Weights of a small mixture-of-experts language model, trained from scratch on English Wikipedia.
Experts: 20 experts in each of 15 layers, 3 picks a token.
Below are experts of layer 12 (counted from 0) of a mixture-of-experts language model. Rows are named router (the router's row for the expert), up (a neuron's input weights, with its number), down (a neuron's output weights, with its number) and show model dimensions 384-415. Each number is 128 + 24 x the weight over its row's rms, rounded and kept within 0 to 255.
Before each expert's rows: a language model's description of what the expert responds to; "gets" lists some tokens that make up at least twice as much of what it gets as of all text. This comes from a sample of Wikipedia text that the model never trained on. Tokens count by the router's weight.

# expert 18
What it handles: Prepositions after nouns/verbs
gets: " of", " in", " for", " on", " with", " to"
router [178 130 113 163 123  32 111 110 155 119 136 147 140 151 170 123 121 123  88 143 107 127 120 151  78 103 157 137 110 107 173 119]
up0 [144  83 134 123 113 118 119 149 117  86 133 132 144 151  93  97 102 169 113 135 127  95 153 155 142 115 103 160 124 144 140 193]
down0 [135  96 121 138 180 126 112 156 127 116 136  95 179 150 120 165 152 130 143 120 202 121 139 173 141 109 130 150 151 167 127 124]
up1 [142 121 103 126 134  89 146 109 131 131 110 101 115 168 156 105 115 126 111 111 103 158 188 151 114 127 132 162 174 166 115 144]
down1 [120 107 127 135  99  17 120 130 175 113 125  91 152 133 166 149 118  95 134 158 162 126 131 160 159 110 110 158 141 159 105 164]
up2 [149 149  95 120 119 114 104 149 140 114 128 129 129 150 153 124 144 122 131 120 101 101 116 160  97 146 135 139 130 153 143 135]
down2 [ 87 102 135 116 138 111 109  92  98 119 101 146 121 113  98 133 124 149 115 126 125 161 121  90  99 156 137 166 124 162 111 111]
up3 [123 130  90 145 126 122 136 102 147 128 131 137 112 113 119 171 102  96 173 124 137  80 149 124 121 149 146 126 125 174 147 124]
down3 [118 166 119 120 168 153 116 116 158 149 151 113 120 133 115  94 131 127 166 115 131 102 124 115 128 154 129 106 153 150 108 103]
up4 [121  89 100 160 118 116 124  97 116 141 116  99 123  95 143 109 123 148 139 171 162 120 115  86  83 106 137 101 136  96 157 133]
down4 [101 112 167 111 135 175 145  77 128 138  93 130 138 155 111 118 123 121 129 144 153 151 116  76 135 118  82 190 107 178 122 100]
up5 [119 139 155 125 127  96  95 124 152 160 143 127 116 148 193 106 150 121 131 104 129 181 131 123 116 118 107 155  79  97 199 158]
down5 [133 140 149 124  86 123 131 124 138 156 135 121 100 150 190  97 109 142 154  86 151 132  98 119 148 143 129 156  79 117 106 136]
up6 [148 145  97 130 114 129 117 111 165 150 116 143 152 105 166  86  90 138  93 119 150  95 121 152 110 152 150 103 107 118 123 126]
down6 [117 153 109 127 160 137 161 123 133 133  92 130 121 138 133 123  88 122 153 112 135 104 123 183 129  96 136 130 142 105 123 136]
up7 [141 121 111 119 123  93 117  95  84 124 107  91 116 117 111 108 141 175 142 134 105 131 148 135 117 123 133 158 158 158 108 162]
down7 [129 134 120 141 117  90 122 150 121 142 121 121 143 137 137 157 136 137 178 130 137 144 153 106 110 121  95 126 172 123 111 155]
up8 [136 103 142 144 152 135  70 143 135 126 114 198 133  76 129 128 117 131 108 112  96  89 119 153 138 121 115 149 148 120 155 116]
down8 [117 131 107 116 140  86  85 130 101 120 159 121 154 112 142 154 161 155 110 168 120 154 105 136 133 157 120 138 119 123 139 175]
up9 [199 108  76 120 117  99 114  90 137 167 129 113 114 185 158 144 131 156  98 135 134  82 142 139 155 149 110 148 136 158 103 133]
down9 [114  87 122 153 129 152 125 149 130 134  87 130 120 114  88 147  90 156 116 132 177 137 143 128 169  97 143 146 118 161 120 105]
up10 [154 125 114 183 125  98 142 150 139  93 127 107 136 131 123  94 142 144 140 126 107 139 152  99 130  87 156  96 121  91 125 125]
down10 [128 116 114 115 100 132 118 101 140 126 108 110 155 127 128 116  94 144 125 142 109 154  77  97 116 151 133 112 148  76 131  84]
up11 [139 119 148 130 145 112 127 138 135  86 165 139 133 102 174  76 117 165 112 146  89 120 147 155 112  97 161 162 153 117 148 146]
down11 [114  77 123 168 173 174 112 135 123 148 113  85  86 143 163 131 131 127 129 136 117 119 152 111  91 139 120 155 117 106 141 132]
up12 [124 131 143 132 125  96 126 117 149  87  77 173 103 158 155 149 155 141 102 103 129 136 133 137 110 139 110 143 149 172 143  51]
down12 [133 148 107 105 110 113 146 151 110 127 122 149 100 114 128 153 131 113 148 138 139 132 140 114 157 127 121 125 141 131  97 137]
up13 [143 103 120 162 134 125 110 132 152  74 111 137 116  84 128 110 113 146 166 128 143 153 150 120  95 143 139 139 131 104 135  93]
down13 [115 153 152 142 138 151 132 131 137 100 147 128 137 135  69 151 132 141  91 148 117 141 110  87 134 186  99 124 104 150 115 103]
up14 [162 124 129 120 138 129 100 139 132 117 162 162 133 150 170  79 143 149 174 144 129 134 161 136 126 119 123 129 134 122 174 166]
down14 [111 167 122 152 121 168 134 134 139 130 149  98 146 109 146 157 114 158 126 112 115 106  95 156 126 125 134 137  91 104 119 124]
up15 [120 121 141 156 121  88 161 145 161 147 132 127 177 169 128 112 138 147 164 120 116 131 140 136 133 106 125 169 158 117 152  84]
down15 [110 134 118  94 110  75 130 136 158 107 119 130 131 159 108 141 134 138 121 138 150  97 147 147 134 123 141  93 144 133 143 151]
up16 [144 161 133 128 126 127 103 117 136 152 171 107 160 138  92 136 131 209  99 141 166 139 122 109 111 125 130 155  88 115 143 135]
down16 [127 146 162 115 105 100 140 144 161 102 116  89 156  96 156 135 175 128 112 144 149 181 160 105 135 179 127 150 169 106  91 126]
up17 [134 116 164 131 123 107 152  98 119  77 118 146 110 105 148 114 156 119  93 104 134 106 171  96  63 133 109 108  78 130 120 132]
down17 [137 141 139 123 129 166 117 137  96 110 106 112 137  72 143 100 110  96 111  97 101 132 128 106 133 122 131 119 139 152 151  91]
up18 [139 124  94 128 138  80 104 136 141 149  99 145 135 148 123 111 137 170 113 171 131 131 115 145 156 152 150 150 139  91 107 122]
down18 [ 89 155  99 120  94 168 111 120 109 155 113 149 132 117 169 154 120 142 125  71 147 147 102 102 126 164  74 116 114 150 159 119]
up19 [140 131 147 113  93 133 117 145 151 119 133 109 136 174 116  83 149 177 117  93 102 127 120 119 107  85 115 116 115 161 111 123]
down19 [151 124  93 112 146  82 104 142 146 113 124 129 113 114 143 183 142 120 121 136 134 160 109 149 155 134 140 132 134 132 155 133]
up20 [140 146 148 179 127 104 122 142 136 117 136 142 138 119 154  81 113 181 121 108 114 132 152 146  94 149 127 139 128 142 159 163]
down20 [138 104 154 120 144 132 139 134 153 120 159 177 133 158 145 156 117 170 162 141  95 118 113 136 157 101 128 103  89 106 101 133]
up21 [110 117 155 130 135 113 114 140 132 137 115 193 143 149 102 132 131 107 135 145 197  74 118 165 120 106 178 127 133 111 131  90]
down21 [159 117  64 118 113  87  99 134 127 145  77 138 144 112  88 122 141 120 140 112  79 136 114 142 108 100  77 131 134 149 120 115]
up22 [ 95 131 110 200 137  95 132 160  83 126 129 166 137 154 139 154 143 135 113 103 103 155  91 118  76  91  79 164 143 142  87 106]
down22 [164 158 113 114 147  78 194 132  98 174 123 142 133 123 115 123 103 145 128 121 128 137  95 124 104 113 182  95 120 136 137 142]
up23 [184 102  98 158 110 103 118 108 120 108 128 118 125 122 127 144 125 151 111 123 143 141 182 130 150 121 121 128 122 126 147 126]
down23 [106 152 132 139 123 112 119  82 142 119 140 163 127 123 109 153 109 145 157 119  79 185 124  82 107 149  95 138 142 145 115 162]
up24 [120 136  81 119 166  93 106 121 133 139  96 161 117 119 116 127 143 148  77 158 146 149 112 151 121 123 126 153 116 133 123 137]
down24 [ 89 144 116 122 145 128 114 138 152 188 118 167 125 153 105  89 134 123 112 152 156 111 131 135 136 158 147 145 139 149  85 119]
up25 [149 162 168 147 154  58 175 155 152 118 161 127 117 110 131  90 145 138 163 134  93 118 108 129 142 145 102 117 139 103 162 117]
down25 [103  65 122 162 151  81 106 108 100 153 141  96 133 121 102 109 147 143 159 148 132 119 159 109 144 129 136 170 120 103 109 158]
up26 [124 117  80  80 151 107 160 123 143  96 146 129 123 143 128 145 134 123 130 101 147 131 166 155 126 122 137 144 149 166 168 128]
down26 [ 80 144 113 132 120  85 140 135 161 128 112  91 125 114 137 139 148 136 157  90  74 115  96 178 100 101  98  99 111 173 117 165]
up27 [109  98 142 174 133 105 145 141 123 144 160 108 128 152 143 112 148 131 150 114 139 138 103 106 113 160  97 156 111 133 161 128]
down27 [ 83 154 158 185 139 126  99 133  60 130 107 124 139  65  92 101 101  92  87 141 164 115 104  97 135 145 137 128 169 157 167 117]
up28 [ 84 142 130 118 136  87 126  92 142 147 134 117 140 128 121 103 141 168 151 104  84 141 130 113 126 115 181 135  80 112 126 103]
down28 [105 144 127 122 131 148 139 138 136  87 135  97 128 158 138 129 136 109 121 135 119 117 134 127 161 111 143  96 167 115 121 144]
up29 [159 139 111 135 109 102 151 130 129 125 141  92 109 118 108 161 142 111 148 112  67 154 135 109 137  88 119  95 147 170 101 148]
down29 [105 114 144 116 138 122 125  70 128 116 133 136 126 114 115 140 149 106 121  93 122 141 107 113  94 116 150 125 128 119 117 109]
up30 [121 118  88 129 144  73 133 118 152 124 139 125 165 138 132 133 145 129 102  97 104 128 161 146 120 104 142 127 172 160 120 177]
down30 [107 128 117 132 130 138  80 133 125 161 162 149 141 134  98 132  95 152 124 143 117 148 111 131 119 119  98 144 114 141  94  88]
up31 [123  90 103  96 147 119  85 131 129 179 113  98 123 161 113  85 101 145  72 150 156 122 112 145 104 131 114 129 104 125 157 112]
down31 [115 149 133 115 131 167 123 121 129 110 124 161 147  77 109  81 115 146 149 115 114 113 151 168 145 125  95 114  67 130  86 119]
up32 [161 168  99 116 117  93 106 119  80 102 167 141 158  81 149 100  76 111 135 147 133 164 154 154  95 128 151 161 145 136 173 133]
down32 [ 88 150  58 145 112 159 119 139 113 128 152 132 129  79 172 133  62 130  97 123  99 178 143 132 124 124 136 128 128 130 178 103]

# expert 4
What it handles: Function words, auxiliaries
gets: " to", " and", " was", " that", " is", " he"
router [139 117 139 118 134  38 123 127  95 159 113 158 158 174 153 127 154 164 123 118 157 110 180 120 158 116 132 106 148 121 129 123]
up0 [163 125 157 121 155 135 136 126 114 140  64 153 105 136 136 111 110 124 165 120 143 114 167 145 109 146 108 150 132 130 147  99]
down0 [144 139 181  96 146 108 149 156 122  95 117 166 136  85 134 144 101 126  89 152 114 137 100  98 126  70 136 122  82 120 115 152]
up1 [182 147 126 117  94 109 151 112 153 121 144 114 150 119  91 129 134 165 122 131 140 124 114 161 126  90 132 140 142 134 160 161]
down1 [120 140 122 146 150 125 126 156 125 158 106 134 124 138 101 107 107 134 100 165 115 103 136 130 121 148  93 149 135 132 150 156]
up2 [ 99  94 100 105 106 108  79 138 122 130 120 123 140 152 141 143 146 122 132  84  99 108 111 127 140 145  93 142 178  71 106 126]
down2 [133  95 129 157 126 185 118 100  93 119 132 132 153 146  85 142  78 153 105 142 154 138 166 126 136 119 137 133 112 172 124 126]
up3 [149 114 127 113 137 143 108 116 158 148 136 175 108 146 118 152 148 133  72 109 100 131 112 134 137 107 139  96  83 162 137 155]
down3 [147 106 138 167 161 104 129 140 115 134 110  90 105 156 139 138 124  54 129 153 113 106 174 138 120 124 142 117 135 125 149 160]
up4 [ 98 120 125 184 126  82 109 137 113 150  92 119 204 113 107  94 173 139 151 137 155 127 132 101 126 108 152 120  91 119 144 143]
down4 [120 125 145 119 119 121 136 115 157 107 141 130  89  78 172 158  98 131 156 120  97 155 126 118 142 128 116 134 118 120 136 149]
up5 [143 107  94 123 142 105 122 117 103  99 100 156 133 128 151 129 113 177 175 113 144 117 133 148 115  98 166 105 151  91 111 158]
down5 [ 95  90 165 118  83 108 119 155 123 121 132 127 117 133 136 100 144 120 123 153 127 164 139 135 113 103 131 143 135 114  87 125]
up6 [145 121 170 159 126  94 133 101 134 170 140 141  94 100 138 125 102 157 134 132 156 134 122 125 116 136 100 143 136 107 128 128]
down6 [143 110 132 158  98  93 170 128 141 106 141 123 120 136 123 134 111 131 123 138  77 123 171 156 101  84 112 153 152 132 147 148]
up7 [141 146 127 122 175 122 139 116 141 122 130 143 119 130 146 113 131 125 114  94 119 106 128 126  87 149 137 108 111 154 149 132]
down7 [134  85 136  58 153 122 168 124 130  94 104 127 106 107 123 123 108 110 114 128 100 130 112 138  81 136 147 139 123 131 133 129]
up8 [117 159 130  91 154  75 108 126 106 127 102 149 144 122 144  79 164 141 113 129  82 117 130 148 167 129 124 151 132 129 115 107]
down8 [107  86 119  86 124 152 128 132 151 148 100 137 165 122 120 157 110 112 103 127 160 136 200 147 136 172 148  96 113 139 109 112]
up9 [121  95 134 123 159 129 151  76 185 154 120 130 135  89 116 170  90  87 138 140 113 113 121 142 126 137 180 159 124 172 163 116]
down9 [153 103 160 125 135 135 117  79 127 156 146 106 107 116 110 101 156 138 178  93 110 182 105 158 130 188 157 136 128 151 144 118]
up10 [135 143 103 138 132 121 102  96 138 111 140 126 146 178 125 139 145 168 110 125 132 100 173 182 110 137 129 130 140 197 144 112]
down10 [144 133  74 171 111  91 127 135 159 134 119 124 158 163 145 131 108 130 120 184  60 129  94 126 121 124 134 149 153 111 164 132]
up11 [153 153 124 181 137 105 118 112 106 144 141 158 107 142 119 133 131  78 145 106 173 144 139 111 141 120 133 193 177 136 149 124]
down11 [134 111 141 129 162 124 111  89  90 134 147 128  96 125 143 126 156 115 159  89 147 124 131  35 146 118 101 132 144 152 131 138]
up12 [156 102 113 100 156 108 115 167 147 118 159 144 170 113 132 131 147 150 177 134  93  86  82 179 165 177 165  89 147  88 111 162]
down12 [138 147 157 138  97 130 126 111  74 130 138 156  93 164 143 143 132 164 121 124 130 108  84  79 176 164 151 116  99 147 109 169]
up13 [140 105 161 151 122 117 101 135 119 118 117 140 130 119 128 137 111 120 127 128 129 112 152 145 136 150 135  86 159 146 148 181]
down13 [138 100 163 135 107 165 112 154 119 124 127 108 151 103 187 186 154 138 118 108 114 119  91 177 137 111 119 143 189 153 126 152]
up14 [125 106 151 121 132 108 131  96 117 140 138 125 181 107 141 108 123 126 112  93 149 124 176 106 119 109 113 132  94 156 121 153]
down14 [160 147 134  96 120  82 139  98 117 127 108 119 158 170 119 120 122 106 120 134 161 135 176 151 145 136 148 125 129 128  92 133]
up15 [152  86 131 144 113  94 141 127 166  69  95 158 167 147 137 126 113  97 157 121 168 126 151 128 102  83 135 164 129  84 122  94]
down15 [128 137  67 116 137 157 169 164 151 141 143 105 118 132 110 129  97 110 147 109 128 136 138 127 131 108 135 123 116 189 135 158]
up16 [139  88 135 152 118  93 106  97 128 114 124 110 123 148 148  89 119 151  98 104 153 125 163  87 143 156 121 138 149 159 128 163]
down16 [115 112 152 112 111 157 122 116 106 102  81 130 102 117  97 112 128 141 170 149 141 106 146  87 107 137 134 140 138 114 141 148]
up17 [158 117 132 147 153 105 149 156 139 145 122 139 148 196 168 161 153 159 122 168 125 131 134 101 134 142 106 120 120 100 132 133]
down17 [149  69 131 150 148  98 152 137 141 128 130 143 142 148 140 118  77 134 117 176 134 153  68  99 136 121  87 132 162 111  92 101]
up18 [164 132 121 141 162  84 106 121  87 137  71 136  99 160 130 120 116 194 112 139 136 102 152 123 110 138 129 131  92 132 112  84]
down18 [115 110 120 161 126 200 139 118 145 134 118 147 131 106 146 135 114 145 141 121 100 140  90 103 124 141 122 132 103 123 117 101]
up19 [119 142 120 109 161 103  93 152 128 124 124 170 135 139 166 109 159 105 104 108 152  91 142 129 118 121 111  93 144 157 153  98]
down19 [125 131 113  79 132  88  99 143 115 123 157 112 134 138 130 172 133 112 152 104 149 136 108 166 179 128  98 157 147 135 164 124]
up20 [175 130 129 113 152 133 128 144 120 104 126 144 158  78 137  61 112 124 105 145 119 120 195 122 165 143 105 109 144 134 151 161]
down20 [140 113 149 106 149 136 122 135 115 169 146 137 159 105 170 128  72 148 137 124 147 110 118 116 127 124  97 122 100 166 128 131]
up21 [172 105 133 121 138 102  89 126 125 167 132 148 132 128 159 132 127 154 153  87 126 122 130 131 136 122 150 102 137  77 138  89]
down21 [113 149  89 106  93  95 104 109 152 151 154 128 140 130 123 123 100 125 146 121 156 139 155  91 105 141 147 134  99 129 110 147]
up22 [149 104 122 153 141  89 122  93  82 151 111 111 113 128 123 163 123 192 118  83 150  95 164 107 116 132 147 101 101 124 125 157]
down22 [154 171  95 134  93 107 135 153 121  96 113 170 120 117 147 134 120 109 124 146 122  87 135 149  98 113 134 122  84 114 130 171]
up23 [144  93 119  81 111 101 113  96 138 102 125 126 106 172 170 120 127 173 114 102 212  99 210 165 118 119 141 121 148  94 143 136]
down23 [152  70 135 119 172 117 160 105 115 129 120 159 114 117 142 127 131 108 171  89 130 136 146 187 112 147 113 133 139 116 140 101]
up24 [132 108 171 148 135 133 119  91 137 141 129 138 111 128 128 159 138 172  90  84 140  84 121 130 115 111 126 134 118  88 110  94]
down24 [134 136 167 119 126 104 113 123 129 137 131 147  40 121 150  85 158 167  67 120 149 106 101 142 126 113  99 134 112 153 143 153]
up25 [120 117 139  94 116 136 108 146 131 164 149 156 168 152 135 175 150 146 108 128 156  95 142 119 149 106 147 130 149 128 165 101]
down25 [120 104 122 157 142 109 154 144 158 136 116 134 118 146 175 135 117 129 140 159 144 113 125  93 130 162 117 131 107 128 138 158]
up26 [152 127 157 106 160  78 106 151  89 132  85 110 160 134 108 148 154 145 128 141 116 130 117 134 104 114 108 130 149 136 134 128]
down26 [166  99 133 102 152 104 139 133 119 126 170 123 106 143 136 150 136 164 151  86 120 139 125 112 139 204  89 153 169 152 111 124]
up27 [147  89 134 110 133 125 118 104 129 180 160 111 157 122 152 153 120 157 124 139 137 130 149 130 108 116 131 158 146 121 149 119]
down27 [140 126 143 145 122  89 176 115 115  90 131  60 126 176 109 116 110 134 174 129 113  92 132 143 131 137 154 121 128 150 121 145]
up28 [106 107 103 103 129 102 139  92 120 117 121 129 144 123 123  67 116 148 201 132 102 129 112 113 114 120 188 116 151 154 127 160]
down28 [106 127 136 160 113 148 137 128 138 114 110 132 147 120 156 132 127 108 137 156 112 138 100 151  88 144 120 105 147 120 154 132]
up29 [138  82 139 141 145  95 132 115 130 103 147  98 132 183 120 122 145 150 115  86 100 102 112  98 171 157 122  78 134 141 119 123]
down29 [138 167 134 117 157 174 114 119 105 127 157 152 120 133 106 176 161  99 131 127 139  98 118 132 127  93 119 168  93 131 102 180]
up30 [130 115 141 156 136 100 103 150 100 136 143 117 126 187 144 170 156 180 107 140 144 168 146 153 132 121 113  90  87  99 121 118]
down30 [127  80 127 121 114 141 110 133 123 165 149  98 134  90 108 156 115  83  90 118 107 158 130 140 115 120 103 141 124 123 109 134]
up31 [132 107 128 166 152 116 116 136  99  61 107 112 152 160 165 137 122 129 152 105 135 137 107 118 115 170 108 102 181 107 121  98]
down31 [142  84 102 109  93  91 110  76 189 148 127 133 107 113 128 101  80 117  88 109 129 101 143 100 114 133 139 124 146 133 121 147]
up32 [130 140 133 137 124 114 100 130  86 135 123 138 135  84 155 130  97 149 134 136 102 120 123 146 109 108 130 129 127 148 124 110]
down32 [154 135 129 170 127 110  86 110 143 148 123 123 103  83 149 116 142 117 112 196 169 168 110 133  96 137 110 118 141 128 111 129]

# expert 15
What it handles: Wiki structure markup
gets: " |", "\n", "-", ",", ";", ")"
router [188 158 154 139 118 120 114  95 144 109  90 147 155 142 134 128 153 129 133 122 177  80 151 149 148 170 178 142 107 119 113 139]
up0 [151 150 120 136 166 125 136  98 100  97  65 136 154 132 169 147 103 109 122  96 146  90  78 129 136 127 106 125 111 154 110 100]
down0 [149 111 130 111 129 116 163  84  94 142 103 140 120 139 107 110 128 154 119 128 129 149 122 169 158 105 169 133 136 140  79  95]
up1 [148 131 118 146 152 130  88 111 154 101 121 154 116 114 150 139 107 132 121 110 144 106 125 122 142 137 166 119 125 146 120 126]
down1 [102 156 143 117 125  85 136 150 181 147 119 143 121 163 148 105 137 143 146 102 144 109 146 108 105 114 155 153 126 116 121 103]
up2 [103 137 113 137 136 133 120 138 150 141 140 107 106 157 189 107 129 172 108 123 130 128 144 143 109  96 150 124  94 120  86 131]
down2 [131 155 149 126 126 105 127 146 118 127 105 144 137 105 141 108 133 112 148 135 147 124  80 179 120 120 151 153 122 159 116 126]
up3 [187 171 112 162 114 124 113 137 120 145 132 157 172 147 118 111 150 173 143 102 153 113 121  96 112  97 135 103 132 151 166 162]
down3 [153 186 122 133 100 136 132  76 143 144 113 108 116  87 122 145  41 145 124 118 128  88 123  75 113 154 129 141 129 127 138 179]
up4 [176 132 183 126 136 143 105 129 127 145  84 108 154  90 115 179  76 134 143 129 126  96 139 152 111 122 125  88 154 141 158 114]
down4 [ 89 124  96 109 159 255 149 104 129 102 113 147 133 131 175 121 111 129 164 128 124 108 141 107  99 162 124 155 118 145 157 169]
up5 [154 159 154  95 139 135 118 123 141 106 138 152 133 120 143 147 155 128 151 138 186 138 109 165 145 115 183  85 133  78 128 137]
down5 [127 122 130 100 114 122 158 122 133  89 121  81  99 138 159 112  73 159 105 133 147 121 148  98 151 139 125 119 137 140  93 163]
up6 [121 208 143 117 122 130  97 101 133 118  88 190 134 114 124  90 145 155 128 136 156 116 129 178 170 148 160 102 122 130 116 116]
down6 [117  95 130  98 150 164 102 105 153 103 193 120  99 100 104 171  95  66 134 166 142 127  95  99 129 142 129 136 120 155 159 157]
up7 [155 128 129 122 128 132 117  98  97 158 125 148 116 141 188 126 116 114  65  79 114 102 142 106 152 101 125  91 125 172 123 119]
down7 [139 127 125 106 125 116 168  96 163 155  87 149 117 104 158 147 110 124  62  92 120 117 137  96 137 132 167  82 144 143  81 131]
up8 [141 131  97 145 188 118 106 117 174 158  83 128 177 163 132  98 129 176 128 149 128  98 148 124 153 170 130 137  81 123 122 118]
down8 [113 138 118 146 140 164 158  89 162  94 104 138 103 109  83 155 120 132 103 160  79  95 127 148 133 106 113 117 116 108 138 136]
up9 [148 198 124 125 127 124 145  99 120 179 132 139 136 112 140  88 145 121 118 105 142 123 139 104 147 137 136 118 100 130 110 117]
down9 [141 123 139 130 114 110 128  92 164 151 154 118 112 110 177  88  78 148 163 116 130 113  79 103 137 151 138 140 140 145 124 187]
up10 [154 142 115 167 146  94 152 100 172 123 150 129  97 126 100 136 104 111 137 116 173  91 167 139 104 140 126 150  94 119 153 121]
down10 [133 140 107  71 153 120  61 108 103 137 165 117  96 133 126 133 110 134 126 131 162 132 107 124 111 138 115 112 154  82 124 107]
up11 [120 131 120 119 161 102 159 112 138 126 129 122 123 133 164 127 153 167 139 150 111 111 132 129 102  95 166 126 127 127 111 102]
down11 [107 126 185 121 138 132  87  80  78 121 103 105 106  94 167 118 123 150 162 145 143 127 157  97 122 127 117 157 161 178 153 159]
up12 [123  84 127 148  99 141 162 134 130 111 152 102  97 138 126 127  99  87 106 157 145  90 179 104 124 113 148 136 130 130 160 135]
down12 [107 148 127 134 117 184 111 146 153 111 136  89 132 140 151 150 110 147 135  76 143 144 128 140 133 147  98 116 143 136 123 164]
up13 [105 130 114 163 130 111 100 149 125 163 144 130 174 104 122  89 162 116 124 120 150 139 165  98 158 195 193 114  96 120  87 110]
down13 [164 124 174 142 143 112 164 143 158  91 118 166 109 121 158 170 119 128  84 125  75 120 123 129 145 153 110 128 114 172  94 103]
up14 [153 117 136 123 124 120 131 138 144  99 103 115 149 125 128 130 107 128 126 131 109 178 114 100 149 114 161 108 130 140 119 126]
down14 [100 133 143 144  99  92 109  87 141 103 165 133 128 105 104 160 134 140 175 157 134 134 125 122 141 111 112 167  98 102 117 144]
up15 [165 152 105  75 121 146 103 128  83 132 144 142 146 128 121  93 173 122 154  93  86 144 160 157 139 128 118 134 103 160 105 146]
down15 [139 164 129  99 140 234 132 139  61 173 105 104 124 153  92 112 106 149 143 147 126  50 115 145 118 105 124 128 121 122 115 137]
up16 [140 147 148 121 120 136  82 159 145 119 128 131 138 182 123 129 171 145 111 111 149 138 141 175 153 111 128 131 145  95 157  98]
down16 [122 142 104 106 139  61  91 144 133 113 130 136 158 113 119 134 180 147 135  94 125 134 140 131 137 124 125 110  76 105 150 124]
up17 [130 184  83 120 114 125 108 107 116 133  92 184 136 145 147 120 115 122 162 142 186 135  85 149 141 155 146 125 101 116 135  97]
down17 [177 152  95 123 157 127 168 101  95 128 135 129 117 107 129 110 166 102 136 120 125 159  93  85 150 113 116 135 113 123 122 133]
up18 [152 137 142 131 132  82 120 145 158 102 137  99 142 132  98 118  94 131 128 174 152 109 109 161 116 118 142  99 118  75 139 116]
down18 [132  98 129  83 141 127  81  94 133 174 146 142 122 134 129 117  92 127 119 147 105 112 123  88 134 136 123 117 130 135 128 158]
up19 [139 117 149 132 147 104 118 124 174 137 109 102 151 119 132 140 135 146 141 100 136 112 149 134 159 137 130 127 108 104  82 131]
down19 [130 123  87 163 129 119 122 149 149 146 128 109 122 132 103 133 121 130 146 104 142 142 123  98 128 176 119 134 100 138 121 135]
up20 [145 146 165 138 119 147 133 107 119 147  92 137 131 153 139 109 135  99 116 126 114 104 158 126 129 133 186  87  70 172  89 110]
down20 [113 118 105 155 154 183 110 105 110 123 111 140 136 135 109 155 115  75  96 103 139 147 114 166 116 155 157 111 131 152 162 113]
up21 [125 127 151 145 133 112 125 119 160  95  57  65 137 117 146 147 105 109 118 155  99 116 137 122 105 168 133 138 120 138 172 105]
down21 [156 123 134 130 158 159 122 136 135 128 130 143 146 131 123 128 131 150 146 119 127 101 112 142 136 103 133 170 141 125 112 145]
up22 [159  79 116 180 102 133 126 122 142 119  76 116 153 169 136 131 129 162 158 117 147 140 125 101 113 126 140  99 120 127 101 114]
down22 [147 166 110 120 128 234 151 122 116  85 125 120 109  85 150 144  94 164 156 110 131 154 143 167 133 109 107 140 178 158 130 173]
up23 [174 115 116 168 159 129 132 147 168 121  98 130 153 174 176 145 134 130 115 123 110 126 155 106 146 156 111 121 112 173 122 134]
down23 [109 123 118 137 136 144 112 138 103  61 122 106 127 153 134 126 130 119 108 119  89 161 130 135  78 157 141  83 141  90 119 156]
up24 [185 153 146 135 131 133 119 142 108 135 114 125 136 180 137 135 138 101  86 156  89 105 157 123 155 141 133 136 145 136 111 116]
down24 [135 150 143 108 156 231 118 147  75 162 107 121 128 116 143 120  80 136 118 135 140 131 144  96 116 116 147  97 152 136 126 139]
up25 [126 169 151 190 171 141 129 129 163 138 108 124 130 158  99 128 102 143 129 169 106 170 118 156 137 124 142 163 150 136 115 108]
down25 [129 132 113 141 148 166 138 158 113 125 130 124 101 104  35 135  84 180 117 107 143 171 110 141 133 120 107 108 100 129 159 110]
up26 [125 154 168 134 124 131 165 126 115 129 105 110 161  71 128 137 129 135 148 143 112 101 142 111 130 140 121 143 140 127 126 115]
down26 [127 172 135 118 125 120 142 132 115 186 141 110 102 123 138 123 142 118 159 146 132  77 153 129 117 136 145 122 139 122 115 136]
up27 [189 143 110 104 171 126 144 162  84 169 120 129 122 141 142  81 119 138 138 144 164 111  93 129 151 116 101 102 126  91 106 145]
down27 [117 141 134 148 136 129 135 142  96 161 126  70 122 116 120 124 109 126 143 112 144  83 155 149 102 140 151 119 120 118 166 111]
up28 [164 178 141 136  98  84 141 107 133 135  96 112 105 154 130 152 116 132 143 109 142 115 127 113 111 108  95 117 125  71 115 141]
down28 [ 90 117  94 115 126  83 102  94 174 154 147  53 136 114 117 117 109 124 117 140 130 160  97 136 126 135 175 107 126 153 147 129]
up29 [106 125 115 116 103 123 109 125 170 119 126 146  94 145 133 131  75 126 122  96 143 108 137 159 101 103 123 142 159 138  79 108]
down29 [123 127 122 120 111  90 138 144 135  93 116 112 124 136 142 147 123 134 132 124 129 138 142 108 141  79 116 116 121 121 132 137]
up30 [ 94 169 108 140 105  96  88 124 144 112 142 133 167 159 133 166 153 131 139 105 124  88 143 148 116 105 138 134 136 132 119 135]
down30 [128 141 133 109 126 140 114 158 126 155 114 108 150  87 128 139 137 121 127 122 132 148 139 136 149 177 144 154 133 149 117 123]
up31 [128 161 115 104 126 113 124 140 146 120 118  88 158  93  96 149 108 149 132 185 165 145 128 114  99 135 145 135 128 158 138  97]
down31 [165 128 116 154 119 116 177  84 183 115 101 128 168 118 119 109 137  94 110 156 192 119 173 119 143 143 164 144  88 126 159 122]
up32 [132 158 136 146 148 123 140 133 151 115 141 132 144 200 135  70 165 105 151 165 130 110 118 138  90 132 158 132  59 127 109 139]
down32 [126 128 127 144 121 138 103 140 189 114 120 110 101 126 138 141 113  88 124 133 148 146 159 162  89 143 134 152  95 100 139 144]